config.toml
n_layer = 14
d_model = 256
n_experts = 128
experts_per_token = 4
d_expert = 48
d_shared_expert = 64
activation = "swiglu"
moe_layers = [2, 3, 4, 5, 6, 7, 8, 9, 10, 11, 12, 13]
router_score = "softmax"
normalize_top_k = true
routed_scale = 1.0
balance_loss = 0.00259
balance_bias = false
router_z_loss = 0.001
router_bias = true
init_std_router = 0.0148
lr_router = 0.000729
vocab_size = 9953
norm = "rmsnorm"
norm_eps = 1e-06
tie_embeddings = "early"
optimizer = "soap_variant"
lr = 0.00346
beta1 = 0.95
beta2 = 0.98
batch_tokens = [32768, 65536, 131072, 262144]
seq_len = 1024
train_tokens = 646700000
steps = 6267
dataset = "wikipedia_en"
Below are experts of layer 11 (counted from 0) of a mixture-of-experts language model. Rows are named router (the router's row for the expert), gate (a neuron's input weights, with its number), up (a neuron's input weights, with its number) and show model dimensions 0-255. Each number is 128 + 24 x the weight over its row's rms, rounded and kept within 0 to 255. Numbers have three digits each.
Before each expert's rows: "comes after" lists some tokens at least twice as common just before its tokens as in all text; "mostly gets" lists some tokens that are sent to it at least half of the time. This comes from a sample of Wikipedia text that the model never trained on. Tokens count by the router's weight.

# expert 94
comes after: "201", " ", "200", "202", "199", "198"
mostly gets: " However", " however", " Additionally", " Meanwhile", " century", " today"
router:148126097109134083144172146099177158116152132121127111175128103140116149118140161134154112110140068142092168154121135123113160134136089171128093080137112151165110097111122167119131110093120137110153112117119117110138102120143116088061122136144107131152146119138188078134130100106104182082146162096130109138096115120176107168119114135121183146139130116119104116120133126116128109142146103129120160145087117168110107142145087188147162119115155159120117092179115131094129155075125082135138142123097104131122134096139122131092148150136100157119156143143119152159169125131068105146156133135146127122117156117135116102124089153122109147119123097106119130132134125114126135144131120109173154149101142106128078165101138126144090137136110127116127126152105127074153126097131131
gate0:112109131140165124120101156143120175165146082112069128152116129110114117133136179107134108136157144117162126097087150162157125119119160168145099121161097140136107153114144131155053119159150115126101138101099123193146123156162123108159153100138158128122118202133116155114170108130101111119111169142127107100167139142120148105164141108101187159110108112157124133116125171129136143098136120141128108162082110142144074157152109118118150111122121133126117120104150100100145170156120114120145124123151120117105124149098122155150196121135149090144100123095172123110126137130206134162135150137110132074145152120113119129143096125143142120125139123183148113170128132133134142152120145146132119165137133118173134097141145117116134156169148138142125109123120115109147152107109120
up0:128117126117083105154151118111126079064165154139156119106145128161171126120135093125134141113116114118100126111131070103109130123175107080119163143109125111126131093163098107095151149095135146112143124125114155094129129126130112101095102124155086143139132050090131114155090153103139133115126102134122162132125105116098135170085110134140084118158147136090162115128127096096122158154124098116132123090135123104103180113122122141093120128150148084111145151159127149179125053117129126131107104128150127129157150134167148112123077136138114141127156103138111087157102115145057140110167119136144097144094104138124117126118139150129130095111115155105124128085131163141097092109147123118129102119123102166121122129114116141105097117141105092113144136125107172100096095129125164

# expert 73
comes after: " \"", " (", "===", "==", " the", ".\n\n"
mostly gets: " s", " sh", " r", " sp", " p", " h"
router:157121127115159122137119154130123129076170131102116141155172128140165129083130155085150127118135131145138138175104111143097137131164154174161113091167142139134133126120129157123142118103095100130142136151114119104132102108125099127114128129137098124113172103155193108137116110123111181086181114085116114087146098152153127141096148128142150152146191105125105102146108126130143114158154146152131136163104107143077103143164095169146141107142135154158091126146152135117134123143122116136120104119151113120123096112118145132122165172143062146108118131096099128138131099161097107142131146128128145120178173119092100082144128159082088081121139135137164127126157079142109103142156133085149120128124133110112141180082116139164111086140113134135140115117103154145119151104129125
gate0:119095134132161123135117135147115150134139107114097097141120092148138101089135166135133134134136108112166201153130123139127081092139125139161133151105117111126121176136125153134159160162134159094092098091101127152137135149131130152069127155144130160131128131145167157153147124112123112099170120150110131111134136137157153136153105175094125136123168129090126139111127101081157132150122090101112129107108150126071155183190160133158133122115147130113104129113103120133117130115110104131169128122133158109155132133152111084099160122176124147103111086142159140112127157080121123135118102119142136143158183135104122124111134142116173155089154166153128133154140129148154185130125140106176173150076139125134127148115141130117148146157085133162153102163152144125188117131104131
up0:115099129128132114113103146107076110142106104111078107128149112162101126131159158115127167129118131120167180174115116121128078091128129127178123168106102102164127141120153132170157157167103144129098102128116087145129130144139149144105138152134156130143105120174189147138152113098106103123183107118132142144112158134172129129130108182111114136116167146095131152110151098116130131179099122117101128099123141116092144173184165143136142144134136167119137129113092160133113152123110113130144095128156182103126129116180161091125147147180119130117153100146140108131147174092118138135125137140137122149157164141110117108141138141142158171098144152160121132173118097150153183126152169143157163132111150127113119177142113123112126124153112132153131127139142111140155105118090110

# expert 75
comes after: " the", " |", " of", ":", " at", " in"
mostly gets: " New", " Old", " Black", " Red", " Battle", " South"
router:184097121094135104158113144111127140115143171078137126151135111140139151158129123138132081128122120119091154166109133124123158133127096149154107152129109151138131131110119151107096107106106131143146160120126118139135132109119119117117140101148125122191137138146138116154081133121094156086134149147131115104100150127159094141133102155091140157113152104092093158114120137078119112125136104168160141143104127157110127135117114170095193115156153127132135075125136154102142131095119118112108150137177112076150125110099109137114153122130096163161134113123137092170143058151087129160165141142111136114146172077122087135157087156107092145102105087111115126087180135120116097142110110148164151130096159140110117111142117110159123117142078144128119129108092162109154128134092153
gate0:141100130124094144105162137122123119124136095108125130141156132117070141141140149163120142122119097095131177201098139143099119160113114122125140110114127150139116134129130132083170132141125169144129122150123137079137140106136132125151175157093119144126090117112146126127074123114115105130079140135110118028097164102115123123178168127139113113142168130129119139110167139121104145130126130134113123141105153104137147155130147114106128107104106095120081139156164142133154116136068138130107133111086061116126123148171128137121116139110123141113108115148127091106150123146129101155118105158087096097148143116072140120163091158113144161168106118133135093096096143119097104101082116130150096147121135123142115100136136126172120078152132170113093151116116158094140120148096145
up0:126099139150184146127172086126138112158106137137117140086116118142131190113118144076180165131123103145141086156120124138118113126105116094143139098125155123130151151079112147163133098101151100083190110151118161154137123085102084099135078134142142125087104182137101152114104133120134129116118133092108108146114119089136108131117138118184105143130131104077114165159082138144161137088136153127091160112129136089178146148096132140138150121139129138115094119102168134073171104115110151160157137100133131107130130154146108135106112096120122139109137117141125105161124146157128145115151123077122161135119094078120160137167112143149125140098176166159124144128118121138100150158100130143115117140139145152146115159115102129136107116134099160133139129126167133143108106117132098

# expert 91
comes after: " ", "°", "′", ":", "–", " +"
mostly gets: "′", " six", " five", " eight", " four", " three"
router:151136115096126105128122157115127155116137186125097152162131093124137151121140131147124129096157125151101146126107107152137151123153099128135088129169107154149129098129095155124129114117130134142146148178127120109153100100143120115116105119172116123113147129122148122139107128111096112088137123124193123130120084127159090168126094154143144132138156115093096178116138117138144127135179131126124149175128057125089119173128109143116150110167112147129104085150129124117121181112116083126145105123175129113145145100147117123087152107109091169114148117054119129198163100131112108104144144129135119135176134107141112116141108138109114101065115132134149182116150149101131112151091155123147139118109142125139136154145133111151117132149053103112127103104138115118090139093085131
gate0:128098109138141128130148114157117122113166123105133135173164129102161111150139109115087065128136125075131123095152141163117120133111099142134125170133146147141113138124114101118148162138122086147082141118102127106149149135122139127120091139118118146132096111164121091155085149166146120163166126166162138163100119083127161149142170107151172149135091112124088163133130153098184146136149208123116152171137105142107099131145082099117140134133131124118124133152100129109149116122081063138115149135110165097097120114124162099149148148139094128111128098146142107109113133139128162124103110097120118109137129141149170148135129103113118088073130133121118144091131133185104145156101148097161142124156151101135113118137130171123080142139142089103124154149137106115152113165128088
up0:096164117160116133139099127115149148146081138117099132120099149129126140108147124148106122178104130135099101134133109115140152153115163116136109123101126131092134170123156089140122098162157155082157100151142134137094101130136164140105130140118146116164117098119113165123178119150144147149155125099065137089159149171141138149082136174094137093145158157134161087136117091160125155116112138141115107110160156133172140101102161166094118117110115123129184129093113139112140146114102137094128142144111103155168104083146142126132115100113114132143110165121114121122120153148109083129127149135143122158097109113109125133137120113096141167141114130137135106145140091126142102154148120125105042172108139127119137167115144123152148137062121100076070112132117147175112135133153112

# expert 84
comes after: " (", " |", " R", ";", "N", "R"
mostly gets: " R", " r", "R", "-R", " SR", " AR"
router:147129106097150117146115139102126139087135125124086147158167116112134143109129157090140104102135105138127149151079121137096123133156120153161116138188131186138113119126114160136108074120116097127155120141126117141139099094131071118084155111137126104177152123140125075131111127106097178139166126129113116093140095145168100137131095154123133120141143141116092129152103096123119092146138126121115133163096121123126129142103098151126138111191119144142104087115120131120117152117130102112107121099172114125128104113159151122122116141122090127164109115091146130140128115170060127133169159133140147107167151110118101138103119143089056132106113125130149145110141107109141079141163109091151153120118152086085108141104159114153132082173123118093153116109085113113147163139165142
gate0:087142159134127119118119123093151116090179151149117121107168165089131115111095125108150125160098133120163155128073152141110111164131101138137084167136096119140121160114125131161099094136134108118126128158144089120147087115129134098141133068131155107149134154089125129099104117104130129091156123157099146167131122082111155131092108117108121106136142161148110131106119155149118093198121140103099163161117153154082130140149099139155112108133127146107132085101144149124119122162164103111103162119162121143140118088127072108144094166119175108094112160142119105115127134125142152113181131151132113152124150176124128148118131086135112138111176152137141113089119124160152121101130125104118120166137170178101108135137148105115132097147116118094123161075110105142113109121155134
up0:115123106118146119135123137061125153156133119152084134109124146159126129136148120118135118133130131128111109150098100138140099131156119169132119133047114110143146167137161121080116139135150131163151128095142098132119134118124102160115139122099096107129123147147050115118132099100160154173176107120117155153152142124115101131144115140113094092126153094111146173082184149121129077134145121084106156164151140165137147129099145101131129114160139184116148098113139125140100142137143119129110124100133141116156160113111109151099068083136108111129104124123117103132117189130168097109151074111140136150099094178133131123161096077141132120114123134116151116109132122184152163099141127135158067125124134119134152101143141106139116130132153125084120088102119128107132148115124135

# expert 124
comes after: "1", "2", "3", "4", "0", "5"
mostly gets: "978", " .", " ×", "},", "131", "lymp"
router:144152126089141120146097113104146146120140149143132170175121141129147117095116147134139140111120143132148139145134117118128121168160091148149125082154120127146064121110124148111112092124099118162120126149133099116151126062132128124108184108141122122132149132163153098171136114091098147114143154135182111095109124149157073146152120127124128122112138172118108121103114138096116066128171138144140172151100114157129112153159100176144138140162121117141133099143134178123105167089114110123118099091127148130126122128134153164092141119138096109114191128088109138142152086122098141136197128193112145099122128125130136104166112120109111147115098132112131128117130121110112127161179089098129146162085096133100111145104139081178114115116113134155135136141112140103123124094159142
gate0:135155106135140119118108097127116114123120157144100111119164155111145187134125124146128139123143123145100119152128142175129092069107148105081163125115104158102135125147166160190123164120120141129128102126136113143156114066122127103143188107166150118124124130131129133123163129117077140113167157125133130149090099138102137121081127112166136120159161155110110126130121111116157076164103140138135158116107187106140080140092124141115125093127140078106144136146102138105151154109148114121138149099182153147149135148122149161121145157140151160090097127087100150144149099133154117123098126106121161179118121140123147065156059150116155143136150136128124120122113163107172175124115089127125143121099126069121114162122123121115114122170110137146134132118114141122161146126126106
up0:156090148123134108142143153138171132151093118123059132120139130173086120132093121150133106127108112096098119112160168144138138121186097129084087112119150150121132127133107167135126093138183163100073091160116125118094140153149172120146137113106143137130125138157142087111131162111164054087097159133145171146159088081149127101142143087182099128136108122130135097114118123136075086125134108158112119130144106185179160160135110149136136132142162129113129127141110115095117082115133117154149107127122148155146151087156158105130123138128089133120150125123115117150142102100126153145098105110128122133145117123113140136175123128155153147128134171137099109122096144147105101129107166137117117167121125150146120111166099134134135091159119146112144125143105131113108158103140099

# expert 69
comes after: " the", " ", "th", " The", " a", " first"
mostly gets: " second", " third", " First", " Second", " first", " early"
router:124096107123121124140110147101156145118153162096129121142140123135142183144146138148149111139145116152125161150108102138145153152143131158191114134151155134177114076118110149126114125111093119100118098095084145105125126118153122095137101142140076076145153129120170118183087154098139146106137134102162099109118146157159122122128068152090124117136116127112100154136130121118142091133126119184141160143109100146140092143127134139125157122142134133118100104095151159121083168109126120113151127088175117123148137114141109145115135142163070145131160119065111126190157107141120135113133170135135141101162169135077126135116120148097098119116110124112167142128134119178143122140111144084163137155109144098125125173107090119166103112120093121123154139149095158091131124125090137
gate0:098134134137130098114145129122110142152143162156115142181151127115130081123140119165093149140119124156131145082094142088105161110144121123143134103172107145135086091117120170133109104147078131133111093101130173093127114152123125137110138151123133120161161131147159163146118146127145102166150170130124151120134148109112163119126146109121172110122143095170100105143182111130174136111124131136128108164131112111095141130166102122125119167142112148110112136130116162107116111166119178155154101163142113160158117168157127149139135150117139146067167151150152145160143121127109109175082134119137145083144135181135126125163133119117149103202142152120181120100125134109148166118077131116125121137134089154156075169121135129169152111105112100142151137136118129118147144143088123
up0:119092123145127152148106146143173131098109108068152143100086135129147169143106153113161106098111156130127118165162101172124074147101132141096119165062129122143143152120131103124149164105144146127130158142137083162126135129166139123135145091111141138082100102118118096091150125099112157081090100113143128133095110160133105124143125109109105133099128127090139126135074149143133106145139136131137102069141153119127120117133132151106132075113134107154185144132160126136150110117115100108115149106094148101096136108128123108121133112147126117162098090123112114101131135137150170093140110133134124145141132094121130121092150161101094095061117108155097120133147125133114114136123106141122138132155172152110177132136103132092107187165150140107101140112128098108170094116186114

# expert 93
comes after: ",", " has", " there", " and", " had", " he"
mostly gets: " have", " has", " had", " without", " having", " could"
router:132109120102116083137153184133131170086161161130102129144122101147176149100147126122158126139136097121118130147134103122124139155149126138151108083150123153134102122084095110075114116103061113110146163150113152117127086101142110127096146118165150094124142141144166116143120142117095151100157151101132125125109051140129134152098084156134193148109132110092088114091133114148121124121169103136172138145136098130120115167151110138107166120144159150152123111148172146101139140077099109112126108114145131089160128141147110146127150142080112139161146083144115128160146087153087117137131152190164124110151139126152095114143070147099104135123144123117127142120129121153145120116115110139150150178124104109100135112096102075136113126140125109139112099115118127137150130145106140
gate0:147098154083099084142140138135162123154123078113126125146128144102171127113141105131134162137155124123096146139112120117085149137117190154142130078142173143116166170097155117136152149142088105088099133197164152119133129148108164160140168129135144079084158081146100138145168121153119175094120103137171132140103141120144132116058136121121121121139100112150112112112121121098100130173138098157104125113139115148149100115161113098154143119128135126121135121152128131116135140109108188165150122135123149108132118110173157142127153132130157135136144112117111152126139122101136152044133140157098140113122140129134135106116126116130137126122161119130118108137134133126125147101125132138139142112112128146140170108161119155141112142086110045113172083137125150160151169093121125
up0:129150104170150151122150127144105149119123168148146115120122116155125097129102141110125071114087131126148106085160137142166102122143060125113131185147102135145112110144138134108102118125176128155171148074090109135146134116176118116113106102125131170148118137124155138093068180077133094156121122120087130105099114142117124159169123144121167116125155137093168143119143124121150099120107118113152127161096113137110161146117142180103085134103093127118105158114114150150136125139158094113084116127145101167128144134114099108112089129100117130091119137141095130117139125170136103182134137110133108159124128115088093131135125151146142119155078123108116136121133152127126106147125128121097104148122147104105074127103133095115163099175142145108084178106145106119112088156144130

# expert 18
comes after: " to", " and", " he", " not", "ed", " would"
mostly gets: " provide", " give", " create", " provides", " gave", " tells"
router:148097092097146095159133154099133149106136118135124151146143136151180118131119141128152132159155127141122167120149082134094147121138108128115138083151098136128104081096108143125123119098119164137131139150114132114144141118161101121085170104154133110133168128147141076152116133107115120101163125081140104121124093147125161131077086139129195163129141123110092115150094103127085121139154112184149140148126093174095105151118134170118113077136178141148083135166160139125082138067116129121124089106155089107130122114135110163112148131105128131148135132120112127124138097136103110151156142147142159102168178123118096086131135125119109118112136082104128151119157096174126109134137093120143168144099129102125108180119140106145130103180140109137118116087115144143137153119123148
gate2:149123105109132099126137113141084126134114153132086137123096094071189104150106169141129138103120152122098126109155134125124113139137140130127120176103078105110175096132147102178143134093125121150108125133129143100110129135152093187155121142121118107120118139117128081114112118126120138129092119186119137127150107089142154100122125139171115098144093058067125120099135109136152096112120164156148083161112092121126155134135117087135158126117130106130153136130103086098097121054119132147157088107107104156172139120107136189129150118129133136102130180138119132143130153129118106132158099111129163135102116140154101131153070173147122146127131147145143126107160113115144114141137176139145173144115077162141139162126141137134126123150165120143137108116126148109141130114160128
up2:121138130100107087121101088153108105158147146129101148136124132083183118177110126136099114131134156131111134133129131139148107124132099119155126150078078107109162107103132101173143146106116137144140119128122152103108143149126140163146082132111153138131110108116124093142135129168109162109111141142119158133151117062149142133109120151170104109169097061124124091124105100160145106129131172128124127137099104138106109167127118105129117106129142142116138147119105104125114151085088127108125097111100099140158136122119146158107119161155176134117092134108123117142106160128088150152127105107182139144105129157164131136198091186160169136123140145157127143124163129126117128104139154117155167150150049143163182124116127160156149133132115156147128127120165109094151120102144129

# expert 66
comes after: ".", " |", " ", " (", "0", ":"
mostly gets: " sq", "/sq", "/km", " (−", " feet", " −"
router:147145138093148084136116178095114150134131181124138130172136114135128125128151157126126135137161126197085134114133092146135172146161099129134114133190108147107116108128106159128139136106084127065129112160089140112142109082169127141101142138129102080139144097136131106157129087135122135158132127123127134113110127109182129172117108142127146132123125116096125123132125118112109122165108122140162124128112093134115064149160123118133163120130142180133136115115122114076114163102141153141144120120140091114127138128165133175080131155115117137118124123131095057173169083112110127148136176128129166104145125103139128071114128166110122123121112102092155139102144103123114139138111107125141109145067145126107100123114129144156154135137074131113126135103082178127145121112103140
gate0:082108143112104155105119155126144127121158086088132121150147125096126129107114160162121107156148173118141120094118135088094146108134096169132101168194152157148148166141162114171125121140111170107086136097114132129119104109130122114112120127107146137107096130135067119139171082093116131134110111099138117151172130128155125127130087075112117131150146141113104182113131085093149118163160135158171136096121131164106105125110131125079134144105116129149141091151145092168143136133150183120117130115138157121113129140113118155110149131144124102164149159112148158147188163075115095122156121123157133099136133167162132151138119143184128115150121102103171073122175147135122140118114116118121120107106101151131120134151112127127154128107149094154113110164107107120112140138139107
up0:110126130104151165107116127122118152127148152112118155113178117092113151108170155117152116149179137152149114131116161069110152152110136150157113098138142142120122163131130150133114157152122146073116126097133123152130143139120130137135150139125101091111147156122117130142121120105158123111153095104128178120143098146120107152117143102110099137149124132135180174153114088137117164116156120155185133121091107128119079189107105105111159127088169157145072151135160085134112110125139147101116153136180123158112107152080099133135130135094113123100119176158117134161133148105139121110110146078143109110111096130125160158152134102104104093093149110147152118129134109123133154161114107188125100150128068141095142126113149122123137101116131168142085131163102115109089170098119124

# expert 13
comes after: "0", ")", "1", "2", " —", "3"
mostly gets: " —;", " -;", "%;", "};", "\":", ";"
router:153098102061107122127124164114140163138169125133098123138167113130156119122160152145155134111144081144102143147148102148103135159145116139148095127128120179153130130127122127130120079097104132161114144126121103103122102074167128116112114125146124113126144140166127120107111125075109166112169150129146126126123132152145113127131126165120150136129133138106100108155144112115115115105157125153140152158131100133109130125134098154135133125139153179161086133143137199120147136122128136073147119098134104100151115068135105150155125198123084122105122086113083124138123095123119143153149183164098158123138142142132156117148097130108108128106095090105189109109136122150140114145105123139178121129091121132089122173112104073152107146178075109121123111134108141129117165085126126
gate0:153146128102129141081142151084109133102161122140140152137147179147134150133127127108134094129128187115106135151149158108140152175144121116067101182131129121159128121129141127109113124135106118153139095123124128112159089130105162136162103104110121167103115146054103110118132138119133145136154152139137150122111125143123169077165119171123141122122082112094143117123157100197096107136113115081156117164169090137100128128120144126172110142129091135137118123119158117142117115129105137123129162102150133112124173111099112117130124138141113122126136111128131133147117159126128138069055050168087114085118147153126127151173158128114147157138134136111107127115112125120155152156110158109135123134135101134182110142092142110122154140117114099127167089138102127088116123168129154
up0:146090143120159097085146114148128124126108143148127139119166124149097141106119143101161144087140163135090138107144098139109173097077178115133146130128091101156112122100131144135119181135173072180086129118125176134105105152153117122096153085118138151124084169124165146133161125155150135157158094102127110114126097140121123134101119127109117136116131126129125120153134135136142143175118147114129124108138119137124148109131093090112125093114112087141104113142135143101113127130149100119161144099134158084121149100099134192153122136103111117082114150095122122127171183123081153123097113110079107097134163148135143162103183136116104134100123114114142120112128092138120171084151131161129130142122112138132149137118178105121173091139135132119140133114136190127172122094102127

# expert 48
comes after: " was", " were", " is", " be", " been", " are"
mostly gets: " used", " located", " announced", " killed", " built", " founded"
router:142106126099149115121127120125163164104106125133113149147154121131140139124112122105120121156122127178125167151139113125100175150157129183157083110151136132171120086121118149095112098073110162126122116121087105115140107093131117111098178123132108129131127121157138115128118138100109155105173149097155106079072107145163093156100111147111134166109155122109100105144144118111105121155174144136150145150118100127129125136110094196136111106148137124118139108154136132100092141114113102098129140112185092139126110087142136164109149144133108163159119124149141129133158136111124094125125161129174184115125113122127104072147098132122098120110076082135121148058133136114086104139136123081158154147121177108120088146114119112125116140137131099119156086108126147107128144115091125
gate2:108107146106119146083137089142140122136141103110145126085084141109137157153139154142127076175100147152139100118123161111140137145102122145122099090152139107064110148131163132104148107134145117120121106124097133114130116128098138154135100141133096152130129110124154103076140117101114141118172123118125158133128121151115155165095127169083081103124089152126120134122133123121105130167134148105140125136098114104115135152155128142118108110111131131075107122145169154108146123103131186122169123101148166156111082086179142151131142133195136154131094109146110144116169146125097109126131141142134111095129118146137103177102085126137108121127094116148113137127186145110066151116144138111144047140168142156094149112132088128126120155076171103132132150144128117102114128138138140
up2:108147139083118123154131123128108156106170190093175142146112151075107137124127115141125152153136111132102110119142121142142179106102113090118099097102139152142107191159126119120138134158161198116143116142197141168107136165113099110134125126119122129110134127114109146140122137114082097137182134106127135083134142117125110136104128127080127119155131125159163113113111120095136109149096138162129131116178097132132129142094089123099135120094149075163136111125137118145138122118133133110122087124128181116125143132140120146146112116088108117149099106088159149139134100137113137156120150132106156097126073101135150146119144159113088116120117097092100093113185113128122096082124154159131122134112139145140150108124083135072159100106134123136174108120161072122145148136137116

# expert 44
comes after: " of", " in", ":", " de", "|", " B"
mostly gets: " Azerbai", " Slov", "ș", " Bulg", " Palest", " Czech"
router:180115118084117103120113127103152135081097121097116117144117127098152147156116111117148084139134114132117145132119116138112141156123104177174092080139133131171126052129097128129098140113119113111138142125078120077148111100177119095114135092122121131171139111168131078167145104130120137120118174104162076157127114152165105139134095130126138120143156124104142150141102148130123084117169100133181183148137133149085111139163110133138165100116171109162144107110144162123120138096100147118134105139104126083154122139151128115116137123096079163161129130074102138146162101133146134121157143132134137129138142124129131103115115126073112151099130112117141150085157116131122137178141072085158143132112117094128128159124124117162146124148129132095138131135144147143102142134123168
gate1:129112147133122133097155101140136132085105087143087125143086120163114151085113105096116116105078159137167103148129091145145068100142107133125118096136178148111133101165120126122123098148147117142162155176132093051126153120100125120146143124145143106145120117154115111136129120124133147123095152096139099117140172137132114102108103122100139138090131152114122121123120145145101105114190144125166133109088168145084121135117160080131174102124127123128093129117137132109105105126121140120117085142119125092143100108144128121176111101128109130138146143144135125112172180106089151163122126112103112159101156101090124139077121066088102157088133136109125140124108092143121114127142100130154143154128099108111124135127099107155115067102143156129113105098125113136089119154161169
up1:126137133092152155123118123117080118140118152125136109126187153128160140147108079112144138106067160134117138184121137159135103123130127179097125137104160138160161093136148119093172148126097123103136127137093150139137118103151123124119135146114119120132125131133115135111129124189147138150141103104128147115109117051147085126116147139116114134146133152121158165145093093126122141076110127089068163129148136128125114164191122137148129104115152123107145154114096104137101130107134154117153088146148114114103109144125150129143148184164096136111154087097137135130126138130073129160073108147110139144103135158140070112135139105130110097108114108160112148151100150126151104106146091146152165166122104179141143184138115164115095107131124160107133116148154128165114137118134111

# expert 79
comes after: " the", " The", " United", " in", "The", " South"
mostly gets: " Germany", " Italy", " village", " China", " Russia", " city"
router:129151111118137110139142138096187194110127135123089137170154105115165145128149154109155080125146119136118126141107115125078163177132087110154078090141128125109106125115061142128125139135106121124113131168106124076146119089161129125101162112135096128182141100126166117155113137103092195133141125090104120105097101120141140144077132177108152142119146126123130141093124100091136131138140091146125140154124112165122128142117103112137126124123153140131117074116132176094125123115094114119170119066116126101143105093153138130125137151099117143147168119137117123129157119154078109117153182132116136121148139136103080102126094140137102109094128099115154158123135113111098118127128093129132175143090117095112099157150123138176105116107106129126154142098113150112120121138115157
gate0:090151114125164145115113124097129161168118124098115106093130129187111099138126121137160137135142121137168149095113130117086112173152107109157138105139136112105115083113107120160108114132139095081110133112134093133171109171142135107110165132108117138116144070095137140147098134154118183110133130149082126157143100103120143159141126153106192120110109116127146156099125112071129134154113124171123158126099156108144113144128123125180127154130108140112128130115097116146134114116129128117157121124138172120117090112146130130117143120111120156105169105142130108121126123115092139104121168120126107181139099124114112169078117159111147128124147097132141134111080131132121134152138148156184149086096149131152051145141122141101128153118141103131138207139068126130104092133126170
up0:142134133124103087170139130122094118133095140156149140130130139112120128093150147104131082093130131150121139128124140147101119063146078131119115108152129113120141170126093130092159103127139093150131136177129095094127154116121131135148149136136148124123114107168149143107154060102137139158113125170105178145056134152156093105183157128157103185152119165131146082139145090121147135106147175122134134149111140115106116105169106123147113142140150116147145111129188181115126109149120137154142132171139150115136150133166170115131124144147158138122112121127096113138166130143149139133131175121107103128124143112150112153106155140130046149184125131107154107117124144127124122101117113101099120133158115118089109127153127128157129139123149102156161157091167175161143139128136108

# expert 33
comes after: "–", "0", "6", "1", "2", "3"
mostly gets: "^{(", "'\n\n", " CZE", " However", " ESP", "'\n"
router:151093106107187114162124148106111159109123119104106125165120128137113121134159136101129145151173115138120131150136096130132154155136111133128101144184131187137109123111076144094073159115152129132134153116122130105145118094132113145100138116152098113171130077143133113149083106068071123101168121113110130114109113107157144201101101142101188140132146115135119116109156105105135089123159128118165157158122110133119136151146086167157139099151138131168100108132115152150102164116121126121122139100095147099162144123132103138111132146095073142164135095118109144132105114138082106154149180116133140104154136126078133104103112141113133113108125096139148140124157126144105134097147106106157110119112157139112085144131109135179114147168149126105127146166118155090118143140151140
gate1:124113126118140134125136135139110114119123127106108158108096136144127153093146101116115151153137133138110204118168121147094171110099114133120111122100117169173123118068076089141110155142133143137117147137112127128128131152096116136143122109169152125118155091161123109158070156126139079133142108118164181123132144138172119190137150115151148107083168116155117125136127114118145128154154115088174104144138101125110163142157104134111122120138151123093150120134132138175132104161082148103125108133090158096119131136128125104101163184151120092105099084125126129146140148122089136132166141129076133135141118107106109122097166102097139103121147111186148126165115146093113116144152155160122100164091124093122136116163173130169139121123135109115087145120157107132117153163112146
up1:118114125103112123128162138138110104110097109112102165113108117136120123103151114102124129133161131135119217110152118128106149122119066120137136135104108175162122117070084088134107147152147131160131150111097128127110144152076126125128113099164135130121151106140113106163070120132122088131108111128157171132133161127159122202132148107137139113085193116147131099118123123143126127141142122092169106115139102102120180116120140146144121119140144124108161132114145124141137103138078145095105119141087140071137140132131136124100166179126119101079122090134115129138146149124081117116167126113068139147128120129116116125092143105094130122118149129172156103151112144094130120147164158134138091175104115083136124123174154118150113135116165112123094157120130117126134169154127138

# expert 12
comes after: " the", ",", " New", " United", " of", ".S"
mostly gets: " British", " California", " Texas", " Ohio", " York", " Chicago"
router:172099100115125097110139133119123147117155153115112149157156109145145149123149173128137064134124089147105135153088118116088158128110134136149098113134114143149099106133104189128105124115112115089120137173117110114130122095130092127102142086137087139185144113112158088171118144095105162110160131120126128106076113118147101133105090156100123149108140150100082135121126125107130123170181088123167140162088117141128137155124120137137131096150153134125079074128133167082133130083130112114150135130166090082149086076149127171108138130141087146106160108106134119150150127118110113117129170125110130106134147126091127110127113130139101131137091104093132167118136121147122084128104096098149145164106127095108140128104123125126122123144097140130133124085093172099128119129111171
gate0:154106121094096156086129151120139164177144128119124127150108111103144140089161135160169120138090102164171096121102107141168138137152139113147115131134157141175131135114152095156116171168168170053159110115113094133147132120123130155134174125136126116108112161105116167127122110109106144106121114120090124120152133158108157118127124158123135115126138114124122138113132105091088143157113116122118097180081143137156099129138133098127153125144126118153148143137127177125133172085117094112154124108144070083070114133128119138131149107108156117110110092133112113147140135126116122125174131115122085092139178136111154122157085096153163108093111121089147141116115130137138110152143127115111145123102109126145195114129151099123157174113153109097163137136091112134180126118134089
up0:119150119145140126176120109161108081064124125142138112127094130152151138144091114087127140131181154095076145118138149126111103149116135131115167107155135102093144137134106116080121118106102100217103160127139132126114143137140128119137094117099125144139158096144103120144147148167158111147161149144155123107124140090130109115109150090150119129140156112135126126125089136154151087106147152116126186092167085116092168129152117154136091138097093124110116123117119104138113102154145144116126121107133168210170160090129147116120113170118126110107123151111122108105113114167150172120100137131157158149145075132154100117081151160090121133149130147140130080137122131117109130116133120116145127125131132148132078117141113141136076108141122144163098106101154149129094132147104125